{
  "n_experts": 128,
  "normalize_top_k": false,
  "balance_loss": 0.00632,
  "balance_bias": false,
  "init_std_router": 0.0398,
  "lr_router": 0.00107,
  "norm": "rmsnorm",
  "norm_eps": 1e-05,
  "optimizer": "muon_variant",
  "beta1": 0.9,
  "max_grad_norm": 1.0,
  "max_seq_len": 1024,
  "train_tokens": 308200000,
  "dataset": "wikipedia_en"
}
Below are experts of layer 4 (counted from 0) of a mixture-of-experts language model. Rows are named gate (a neuron's input weights, with its number), up (a neuron's input weights, with its number), down (a neuron's output weights, with its number) and show model dimensions 0-63. Each number is 500 + 25 x the weight over its row's rms, rounded and kept within 0 to 999. Numbers have three digits each.
Before each expert's rows: a language model's description of what the expert responds to. This comes from a sample of Wikipedia text that the model never trained on.

# expert 24
What it handles: Digits inside years and ranks in lists and tables (born 19-4-8, 1st), plus line breaks and words in infobox entries.
gate0:528511532469489516522505468557499504490476465528523464492451529494464483479529497475533501481502513495491506475518502491475498459478545506523479513495483500496516550514493493537468518539491465
up0:546495537485495509514487500519531490491525479471459541485499562524497521544499477506484527453454475485503469457503477482527475483475497532511495511523557481474490506510495544502475504494461512
down0:497494489461500437486519524513510512445504501526537503488529463556559487452506476473531481484471503524486493521502488523483556542540512479461521473454484513509485488515492456502495509534468511

# expert 5
What it handles: Words following was, is, were or has: adverbs ending in -ly, past participles and been, began, became, also, still, then.
gate7:523489481520490557469493507505528540520509468503454498508489450517450530511491510518491497555521471500482464514465464477521458525486499530471493487508470490502490469538483456499512485517466515
up7:491527496501490496488495495542503495497498512492512509504502528483510485469530538530509548505486535556486527511541552486559459521478498479495507513486497499498512502482534466464464499455455515
down7:502511481497495498528490482501450551482501500526511457481506529470516538482547488504506490469549461503531523538475480475459499503449490539483509498557501487466491503481491484488558484529529539

# expert 42
What it handles: Field names at the start of bulleted infobox or list lines before a colon, such as Born, Website, Occupations, Species, Coordinates.
gate0:477502555482514499509491511481524501466565505491510523471468530507507478489515559514508511508493539513539495500491521558523482479574503480505492498505496506509497513498529507512519497472551499
up0:535492526542509496530508467484469492476524516510516477484485499489500495526452496495491527549526448532503538485550515573481502509484545472573502487517490486491474457454502478499464488482526492
down0:490521505471468490547486525490476497525456514495487504475499512518468511485472526506465497504476462492455462496481546490515463550515518474542470462518540513526487527550510517532473521481508492

# expert 49
What it handles: Month names after in, on, since, until in dated prose and tables, plus time words like period, mid.
gate0:527510515482479491504496484531518523467544449484471487447526449454503487488473531495502493468510501509452531501512471518513511465529462547453473512473455479508532495494495520501546509481479492
up0:489543492521508505534485501523468505495531482467479494466508496505530452567541505499516517505487519482504493506467476450564535485484514527465499468468468544512501494534491486492487502522476526
down0:523523471495431493508474470526536496485465484531458480463503497536525491533531479467507498505497496504469521477574529542509546503483512491512560457485438499523494526512451486489485483530479465

# expert 35
What it handles: Sentence-ending periods, periods in abbreviations like Hon., Dr., and decimals, plus table pipe separators and US, States.
gate0:508492488527516497460523465488505472473524451530548484554501466458463506469504510501464502501535457513450449498482498479498517456495521568528491506481506526528504423486518504492509490514505471
up0:515495515535503536493492480460441528490537516487532504471529488496443521530442494488524488525475448511482497479507487507445517500482523503492508546488577541511538447482425508509522512506538477
down0:482481463505476523465437509531487521494498509496538517523494476482493464490495520535493465529456515483458464526507484501484517464437499479502498545502485509524466499487444512501508512475468479

# expert 57
What it handles: Word fragments right after an opening quote, hyphen, slash or bracket, in quoted reviews or odd splits, e.g. "ter-rific", vice-ch-airman.
gate0:493502483553475442461485506525534492522535473484521485503456481465507462502479481481509508506489513470511532518524496495542492496462506517515491519547446521490486480519521532497493497515459494
up0:521454485484501506472512511537493543498477502491553523471522470525474502529471508493467494493466494552478520481457498536494458469491497530495545491507508494533535581504470468491514489494471495
down0:538492442470501478503528487521487507539518474459531466520519477480511487539518470503514522516530520463524510537484514477496470484509560483475488501473509517504482534524480519525526517505499497

# expert 59
What it handles: Spaces just before a number, such as NRHP reference No.: 75000, in 2019, dates starting list items, and empty table cells.
gate0:511475533493491473511476499514530487457492533556438542503506522519521498508533503501492511503504487489492524472471480547505494489495468503520477466523482475521503522485525494485516501521531541
up0:479463478495502476479523528513471525479513478449477484470513511499543465487516521498487484502517477509480485501501555483497510462551484481464499443490492543438501510476498529492493456508518546
down0:533450504506519504493538524507470538528487480494482517533512482490479489537511478434517511504469458481502560515517471503484537487433495516500498458517508430530504496555491534496481526504508525

# expert 65
What it handles: First letters or opening pieces of lowercase words after to, his, the or for, such as f-ame, sp-ells, h-iding, col-legiate.
gate0:468527526493496481473496463472516497519506526510514499528488493512477528485523473481532529537475518533473455460476496493531497501498505493513520480508492516512501464468520517517517492463556512
up0:530526503496524474521479527506525533494494527501455514479493543490508487471494517482471458497451488495528525539529485455455530509465465456502542529501515543542489510509524472520504462467516527
down0:519433513516445499501508483492554544512507537517488505453557499470454497478503483525491479528524493517508499537473525435476466474478511488472506500537520516485520460491474514493510497511511501

# expert 25
What it handles: Single digits after dashes or slashes in year spans, scores and identifiers, such as 1993–96, 24-8-1, EC Number 610-862-5.
gate0:497528492490475433503492495513481486494541498492562517510521500518481492456451507498550460519455475493456498505494498501489498481588481514526494500556518539501513511514534506516542481484513471
up0:512537502536497495470512495462495495483548496501509476441502522515485504469533502452488497540537486457515475501466507491565454472488511488437502497505548505550449479542504500491514501529527429
down0:495458460525495498470469494524536515469497498502528475512519506488470477469533528521473516539537505512497470500510545523508597467471472515512433506486471507461525539471450469502530515488456489

# expert 62
What it handles: Final pieces of foreign surnames and Latin species names, such as ić, kov, owski, elli, á, plus coordinate digits.
gate0:484507470516524499520524524504529536509524533505511526515509530505494451503512488522503512491522504528529474490536518474463524478499520498524482505500480488493510532506512524495501476486542528
up0:497496505502507503501463499496503504495450511469489452524510506462488524517467519487546484509545471536493480499486488535531530509525468458446515442467538533475534490522521526514506505489471516
down0:435488473453484487502483522499465490519496498508529476501477515493510467503480504534502470517507545496513477527522540471500514491522486548500482485513481500491511548531534516526516496528529526

# expert 29
What it handles: First pieces of common words split before suffixes like -ly, -ing, -ed, such as contin-ually, consequ-ently, rel-inquishes, plus great.
gate0:497479488505542472523490525499516464511531515511546495466535491506483524497502500475498496506488471490505518542484480542527472483505531472501503474520546560520570506511532498487500509531491445
up0:482474492436518495505515494498480489552510496509531509506516477459523552520482496478489511481506468486485524529473483491530506533488517490565493504527505522507538520453511472493519528509525533
down0:502495489431493477515485482472438515458447488506504518498472477527512510535520501509499475541529505478452440494561490492501511475488511498500509480465502470499488485496514474518537506472481513

# expert 15
What it handles: Middle or final pieces of personal surnames and other proper names, often in sports or politics text, such as Ta-ft, Rob-red-o, Hal-as.
gate7:464495485476485513474487503509499470489481506516516520537473451524496494516486573504490496466495508477475507528516526542498525436512474487517474476487445521495483514504542488488506496453538473
up7:519520514539468554531498530499491489466477512539544542531507440478506497553456479472493515518516524528536477529452523464449487479470507536518446538572473514506484502492503515497485461483493512
down7:526543465444531483499474491472517486498506515510509499498478479526486517487477499441435523535479497504481527543511518496473479474511513467496428522507532480483518532516498518537535478502505479

# expert 3
What it handles: Second words and endings of multiword names and titles, such as Air Force, Eureka Springs, Empress's Cup, taxonomy terms like Animalia, Insecta.
gate7:453514464506551503498524513485544485521494464510476475495456485497521528482515542486515474522503491531515466528523514484477535541534547479506496511476539505501511495513531499502509473470494457
up7:528525509463554459498479466498507512498525541494510521487499479502467513487474496503517484509499487503475478536497513508543530512480489547498512539501501467484502513512504479498494468517516539
down7:528512560536469465522484509515507447509544505496489502469488474499501538493500473506492482521516529498501519507470488467498493432499544485518524459519511475516519506484482476477519521509506508

# expert 38
What it handles: Subject pronouns and relative subjects starting a clause after which/that/where or a comma, e.g. it, he, they, who.
gate0:488503494511460522507498494521493487517553502510522479517447488497522538511484472485515516462422470511476483464535487449519513522454514499504471490485498535496474503487521486473504480492452529
up0:496440490480535559497484446512481553480555466492458514476477520503481456483484487499518460491509518466500490525534512495496524471483504487510534532509519487542526482499479524463489468480490476
down0:453506470540483500549488474485510479476503485468509487508510505485526525516515528512507497528454497506519547550482521466513477457473521474559508467489509529476516538500542499497526457458481463

# expert 4
What it handles: Words and symbols joining items in lists, names, or titles, mainly and, or, but, &, /, plus as in cast lists.
gate0:464523533512524518479497504522557496512502523489487508540507492484536528440492531487485484527548486506503530510533502487490568500505527528473512508492515507561473537528520504463528479463559449
up0:536529517553509510473483513540485530499513521511561541535501482504535512529513496491518501539549482490513522437526494467479543501482519501518470478498498475508478516457498458481525536468509472
down0:546491537518513513549440534521496496523497503495476540512512498499521488545501520530463499509526486511514537499537512480508541507517526486504549549488468521527503507493488475528484503536479463

# expert 33
What it handles: Digits, line breaks and plus signs inside election and sports statistics tables and dates, such as 0, 2, 5; also the gerunds making and funding.
gate0:529509483488491523508496501474518501486510503503486452539456489503567503492546529511518510475472490507508514523509491513497525449469444494508510547476563538518515469497492457482494467512552508
up0:496492490477499447496489479460455457511473517527506499483498488516516493499506542513511524551538479448505485514482531505430506508505513527541506492489505488480477537493520464517503518553463514
down0:489513490498535507497475504500491507510529508499509541501534498488527504482519468489487495534522487503482479522474530518493498487511488470482484515539534494521531524456511491519515474445472528

# expert 20
What it handles: Word-final pieces of scientific or learned terms, e.g. pharm-ace-utical, disulf-ide, -ism, -ium, plus institution nouns like Bank, School.
gate7:477513545488520490470542523497512512490518540521499440484473468524490532516502444508525482528493516459514495448485502520533474470490483517516490488451502477541539477485502438547503532469488541
up7:536502508504500492488475511528556516479495456541515473512463461498479493551518513466517475517508516495488474511473488499509541510487497528489483489511530534515465509502443535477500482461510502
down7:485517505506534498484518493528506502471516487504495469479472487534492484486539534547489524513485527452496465513518499491466496494515484470506479455500445503497539486458449496538480562498498532

# expert 44
What it handles: The word to after verbs or adjectives like hoped, unable, trying, plus other prepositions and modals like with, for, would, can.
gate0:520477503515513484493481516534534511474482466496519492464509507501502459480524508532543543517427519547453486505461487512472533496516472453505487496467500518498480494487466506489475526501535546
up0:470479539495505479474484489522510502477504471465494473524530481499478507427496531532491522500523534525524575496517516503468468522504473481480526527498541538488491520528459524491500518441495503
down0:525491520515508472472474502475505513556486487495479512498503476498505495505504506541511500543555524514459503534533471534468483494497479519499515475498496509518466554471485517522459535439519502

# expert 8
What it handles: Abstract noun endings like -ation and words in fixed phrases before of/with, e.g. in connection with, along with, together.
gate0:504485517495523479489484517508484520500539525483484501511507500511527459459471482508488488509508494460498474514509549506528490462477501521440518483489499555497496505531461484520496455484481457
up0:493510483473455483517507529525483476507554519558526485516456504504527483484537499513495474539500470487522474486487530474476492534505463479520457548499455511451500487492499511485531494424490497
down0:503531514474507497475492516463491519465476488447503517523481523513538515496521522448525494488498476510536471486530475494496517489507532445481494482503447517446506516501503446528478496530514505

# expert 17
What it handles: Objects and complements after verbs like make, become, be, such as himself, them, seem, became, in narrative prose.
gate0:510487471487504524481481489468476505507497457511499494508479495458492460498461528533491503474484511516496517476468504510520508500526539511497488448515505498508512473499479481492518528527511566
up0:522461508515484499502501522511477504497508501503490551478474493536520428519466498513546499469475527448475506456507489551453473477495506470476567480503511547497512481524506518502466519523488470
down0:476496545509504468458520499533528485533495510516494478538507540558521478477468535499510538469486493498456472478556543581454487474493506490483500493500539484477459499514473524480448504504525480

# expert 54
What it handles: Wiki heading markers, heading words such as Coaching career, Background, See also, line breaks around them, and table divider rows.
gate7:482491510491521463516505492480512462469490484483496481543464522499512486471478481513508517478505480506521498499483492497509471482490471515484456493476489495524509474483533496484462453519473506
up7:477466523511519515498479527485477516490492485559502476464463485495530541482522509536498484502499486509511506537505483477465521505522515528501505488505468519515474466461520481488467521465501541
down7:465498433523461521489522520462549489519483473526491487524495414494494509542499520528487505497484491557483504489495498551486480489506493553470497497485475489509512479466488499506542481508519501

# expert 52
What it handles: Pipe and dash separators and blank cells in numeric Wikipedia tables, such as | and — between figures; occasionally the word wider.
gate0:477495501530511506477544476513519489519474521526491495545513482478543471515475497533509464538444560462525491471544505500512462454542489563522483521489510536524491507528462464531475466521508490
up0:487497479454496520512482494474495458495548446454503467506483541498527508504507469499468507481462446506501473478549470496504535496448499526507498537506474522529528494461480484467495499451472499
down0:521475504520499500552509484514508528476506507457541489502507466438508523463474514511466511520499531446510475537516478496523474451501527511485501504489507462485504517488477530516503561530531514

# expert 58
What it handles: Words about naming, such as name, known, title, called, especially Former name: in infoboxes, and encoding bytes inside coordinate strings.
gate0:477489461496494497522504468524470462482501513476525506479488488528479518522475497535470498520545487494547507510522529504526474466506476541515502497440463504516523535530521524501526504515490474
up0:465556505495529507576509511504495481499479526511496503511503477504456484516535509496475493519502534528523538486544474529534500494501482445535486505487472480510494458499498480497558516513505504
down0:505450494487483579515498526503493486534474514469477513492522545474480493469499522478513516462503479458506497487502483490544503501502495553497495487482520454492484462466507509502506449508466499

# expert 16
What it handles: Surnames and middle initials right after a first name, such as Dee Brown, John French, Rodney M. Lewis, often inside name lists.
gate0:489544517519506552491521399541499513493501491522537518491509481495487535488476521469497465536502504489525490474454474493516497528492477495497469465538541507506503453489461496522504494539516472
up0:543504515459456476506506500512514522496525483553515518516515512501480511471494487475467519523511502496524531494520475492491513528521565540461486513470505519509486524517471474492507464514473537
down0:522482502487488512472532488497506467505521502502459481500488486503479505522547495522487469482565478449510510477488520519538478562481456501526542507485470460491485501517492504499525514505530561

# expert 2
What it handles: Colons after field labels in infobox lists and pipe cell separators in tables, such as Website:, Native to:, Succeeded by:, Songwriter(s):.
gate0:469528448491497472506523469433521458495481527527504488524518487514494471499488513541531493522550497514476517495527480453460496497478484505479489535468502491508496519516485513514489490452465505
up0:489507538536418503449491452500511458506496516448466455487480494500459518477513519447543497505544498526542482486512449536504551471531485471537463514504557462542491529450497511465508508509496494
down0:555487475534488514464488512495521512455510496509481504531542493495463532479501492534501482470481528511509489497539493484543537484459520511535472527494488542494520523511516552477505491542539494

# expert 47
What it handles: Middle pieces of words and names, such as con-son-ants, Co-is, del Tor-o, re-ass-igned, common in foreign or Romance names.
gate0:525517520480482491499472507527445502504487484494492474518498489452520499496485506477481492478458570465505465492552538512514537502483487522493492497537522492522506482534491548475518515518484518
up0:491512494480531517500506475481470491523516463455506454503530485477488484501542513490518525459509514484592498497490515483485498493457489556505490509475539507517527449455545501510547489512518533
down0:495469502489504489488473503516475491508524520479519476531510481492508494489484514512490515515502529501543533529507480534518491468473495529531460483491491479515544501466524529505532472468523504

# expert 27
What it handles: Main verbs of action after a subject in sports and career narratives, such as left, took, moved, joined, won, finished.
gate0:548453497475480481519524505520497495466512467487540520469496507472484472478492523506520506492530533494484499481510536495498485479491459497494471504488469552482518449511500498509496515515514493
up0:463517508502486538529518494530466496456505534512552477485493487508454505527515500520496501526535442527509519492465457542525518493511489498476530491514483503527509497484514483468442456535510478
down0:533502472511463531501505521556484525525505454545496524505476479507563442520481510498479548497463509478474526463492492485507506523496503503512515487467488511449479493488520521490488511510528522

# expert 12
What it handles: Digits and pipes in election and results tables, plus mid-sentence words like and, while, various, influence.
gate0:501498498461532516528526476519512443476499501481538520481498475482512559515507540519553511493496523536543554494481477491538464480549478510512514456505497522491475532512504476487560491496500488
up0:487498469512478472533459498537477531526511493522522496486473522468456492523439546536547510525513536514476500518515500517520504464506529501444475508488483487481465556512476478493546528487502558
down0:521463515485524512478522483472459465478473493467473503495504453485491500539519526483523526537502503539503475477530504484512501485549490489450510530503518489503523471478479467495502507512547494

# expert 30
What it handles: Infobox labels like Based on, Built:, Won, Nominated, plus spaces, digits and section markers in film and results listings.
gate0:523527515527486493512512481482490489543496479513479510523525474538531508471497542471516512499477508517470524487499509498465457533451490494515565471490464472493476510551531463504487554515490519
up0:493465467505535472492486522541504455495504470509541505530492502503486483495470511525510502460501496518490485548471531485523515503520460494508467482484499494489488485493500503496489517499511486
down0:527507499528481469492455484522474505509558515484463448528515464526491451483468548504492531531516479487494484489511554503531499500514492476507511507495538524516530508499519469491494480470561518

# expert 46
What it handles: Pieces inside foreign or uncommon surnames and Latin or German terms, such as McD-an-iel, Kh-ur-ana, Pitt-as, Cl-ari-as.
gate0:475495514499490508478486505524484508473465542491524519546463492450475464475501518543478491513496534504503471501477508511469508490523488467499476589519459482514502488487511503566513522471518496
up0:485508506482489470506504493466524507494462526476504494497484499516499458461511478495495485498520491501536501493536466501460546529447483443503435529538500511510438493489512511483527476468486478
down0:492501508501480461524536547467489461508515497533497506482508489498521511501462488459480526481492522488503535483474502498520437517508471490527493510496516497503518492495517528486456534528499504

# expert 48
What it handles: Syllable pieces inside non-English proper names of people, places, and clubs, such as Le-je-une, Z-ia, R-ama, Poo-ja.
gate0:523544517513489459470516520481517485529517548521515501513476525521504481519483504512512456477545511475477487485457537469517469492489490506491521558475522475513526524515481482473477525500493482
up0:510541537524505507525531506537517555504496514521511504510497456456485500519504485522463533513471510488497477482538525512501544492511523452500450516555479520512489467494504493489520505533517515
down0:473493531527460521476493524516585516515568492471439507533506509498472520472521478546509512528508442526491502505533509482498496473481519501529466525528531501479548469506515525497494481504486511

# expert 9
What it handles: Word-final pieces and words in institution and organization names, such as Correction-al, Univers-it-é, Borough Council, General, Committee, Commission.
gate0:508478502516476469517462515482467522501511467488504496525452469504560523513499518501521545499468485531471524463518523494479515492500489527487507495467481498506494527496502524513549506517519459
up0:518494506481533538487485497524516499487541524478493502529544528469520529506473501499507489542480525459465500537474513492524504495475462482505529507486509486501463527521518544514556489472489518
down0:462477516558516551533486489523502496497525547471457522500519498531499468485475528522498483486491498539499518519501492456493475485534450565458542477498474504527444504520480483430525466502510456

# expert 60
What it handles: Short pieces like at, in, on, ak inside words and names, such as gr-at-itude, Gast-on, Ir-win, Salv-at-ore.
gate0:508529539508493517514489506485492488502459533507469486520521512501489461505534542505491503539512507463517476574515467447449522512472545474450479529466453502498507494474523493504492511504501476
up0:512485517508496533498522525516535478468477508531516481474521516500512459482493489497487497546516490470501519508464464490506476499464468572523523482487493524435530515494500518485496495485524467
down0:530461484531480512483507442555524486449541522507532495493520519524464535488461524488473502516469506478493517516489487470521482531497519504546531524486470515505468529506533504507460471523525534

# expert 28
What it handles: Verbs after a subject or auxiliary, mostly past tense or participles, such as released, won, sued, defeated, used, designed.
gate0:511527504469535513446458469502524506501501541492517425489503520534462542464494464485505517508497528510548504504523504490520492526532494529501495458528513549487515525499511506472509511474509448
up0:523474510477488503499490479482479507510507472550477525508493503518500468479524499445486490517529485466517466494491528504515516461475515530498484482482506506453503520529456503496506501494496497
down0:523492469459472473480500477499495475501480471490560517490483479488482526487500500493480488466493494468515474476482505466525446516462490472504494463520496474525504471514432508492502504492480446

# expert 41
What it handles: Key nouns in titles, awards and institution names, such as School, University, Airport, Best Director, Game Boy, Destroyer.
gate0:505484499460478493529490494514515435484476464481500486468530525516553492515504472540499508504486518531478532504497486492490517513555531452424539488477502500496504499523512509483469455515558509
up0:501539463494538479503508472499470489514494476491469462522504486528500531502495482500523504478458468494460479512560476459512495530576473490498486499491501505490502529532487519496506460511519510
down0:536518484470505499553516496475525498495481507544493472517471499489491491524460517496541497485465462510487468532475524504482540516504527512503521509468490550525478534527523476461501497536487505

# expert 1
What it handles: Middle digits of years and amounts, e.g. 1942, 1,000, £220, plus "home" in "is home to" and some entity names.
gate0:507458512531508469563519498488457478516475486505508496507470538453511527473483524497547512454563467474519481516460524503497482493494482479490506493504531514490495477501503480483498550496514503
up0:533481517498536506526505525495541513484493468510503503490496542492527538492512528471515479539505499489564537497504482544493489537498507473532587501508460477489466490506514521535458441515508511
down0:517521455485519506486503481515514470503502488450447472532475477503500457513509472530482429502531460473464479501501474509468448516500486522512475553524532491486518507520512497517515467462470492

# expert 18
What it handles: Mostly in after nouns of change (drop in, increase in), plus digits and dashes in citations, scores, tables and taxonomy.
gate0:541494485543486556532492501518513480519532514489490558503525502437524492507505505503504517556487504536500506473495477496474536484502519511485488502549511511562498446491547514501497509548517481
up0:439571521542490499531481522503497492499525488520507460498478495490515533512503524512486511522493494537531493438526537501464502472495478514463520499521499507528504542486513500538495511472479536
down0:528536472466484534546469489512516477508488508521494508530501468474505503502522508512519434474485512503492526488519517510481525508482512503488491467523502508496516579463488484500454472504535533

# expert 26
What it handles: Negating or limiting words such as not, never, without, only, than, instead, mostly after did/does or "to".
gate0:539493505487510509543481518524527477527506475526504508514506488473477507538501528513521470499501544500509507488516522484448463458525423510483482474515487520481526498505500488513471490516502487
up0:494496504546517513499535495527479483475468466498459511496557494509532526540486470518477534491551510459515485502471497467508508499471502435505492481509516495522516502507500470528496492488467480
down0:527478520482484545482483485495469473513479458499502495546459489448505478526491471490508508490466502521492500516532468455536532491504467508516517504516468559495498480508531471504466446537528528

# expert 34
What it handles: Pipes, digits, dashes, apostrophes and spaces in election tables, sports records and taxonomic lists, plus scattered word pieces like incertae, maculata.
gate0:536498523481516478477523503487519476460491499489505495552492475494518484459531468498499518520506527492539532449474527503500509481491470485460489549506520506488489511560558478539515513534496481
up0:474475488457511518482513500509489504518484481524480458540490492528509535515485505507496500559535488507523500515547536468516502484429447513499526494507514474514496515506486500501522512522480533
down0:484468481513484475457522529498483468536481521514508512503511473495487507517476521480478489463487479512509502478561479540458496513511507482565500536481510506518495546441511486509526467484508547

# expert 39
What it handles: Words and word endings in technology and engineering text, such as processor, compressor, engine, computer, satellite, plus punctuation after them.
gate0:548510485495517552539482470532542496492485474505527512480441470493460482507494526510508549511503524472479475458483486512508486531518523541459487472487468527522528502522536468491451478531523520
up0:495482495496482504472495524490510515537533477504497516516496539470508498522464526525496517470517549482546506488558507468492517420497487487502507491514455514550489483497468481499504497511502485
down0:483475495470480513516501514517494489478519492517559497494450495463494497530476524505479508481524519474523464491482508482520503471494488477482500447503464499487548469505488467517507517515481488

# expert 32
What it handles: Digits, pipes and symbols inside tables, coordinates, times and years, e.g. 53°45′13″, 4:19.13, 1945.
gate0:522550488490509496518525485488488523487477496498509496511494495487482508457501517517521459538496496499511473492472520538490488495461457460509471450511500479477486530512512481504492507512524453
up0:468544510528462475476500478483511534500501506490469506486501504474522480469475530439541537484509499487494500499540450478476439528516507484494492528517535479505541539508522488505504520466516467
down0:531510549492453521493529530477490478497489514506509431520460514462476490486505558487497472498496511526553512508505501546517463502491459528507480503493484456502479489531525500527509466489486464

# expert 23
What it handles: Word pieces inside rarer or technical words like species names, scientific terms, and digits in measurements, such as sat-ur-atus, multip-ot-ent.
gate0:523498486493502470468458531486477485465461538495503493484482459580555468516547518478526509546527518518482500561479482505482524464504455478515524500462492510515519523522522553548525514520481482
up0:483546468503459466456496517454531483475515506473459542510467482487494492516480466502491496496524527493455496555527472489496545505502496464505531522497552457527498571537489483506497518486451486
down0:467459533469543480518473487568474548500471534556481536508456466517489495496530522474502504502500506504504500492495484537533594529514484481490505478468510448528465478477481464505509495513491478

# expert 22
What it handles: First word or letter of a sentence or clause, mostly pronouns and openers such as He, She, We, According, First.
gate0:488492477515507495476474472547511494490480498515443508501505476511499479508533469513511517539475541505529506508514515518544509571526567495444497522491481464514507497521527478475450506513483488
up0:543467486545497522493522459484498475530495481526503518536466504481514491503485521503510529525502492493529489484484496512464542472516485514485511490511555483520474514532527483538458517492515466
down0:454472492469506497521511514497527498471483467496500519528490482503509510524497482525531497474516472513517469483540464471554504553487504508510536537529544493526470448507466504489489496470442521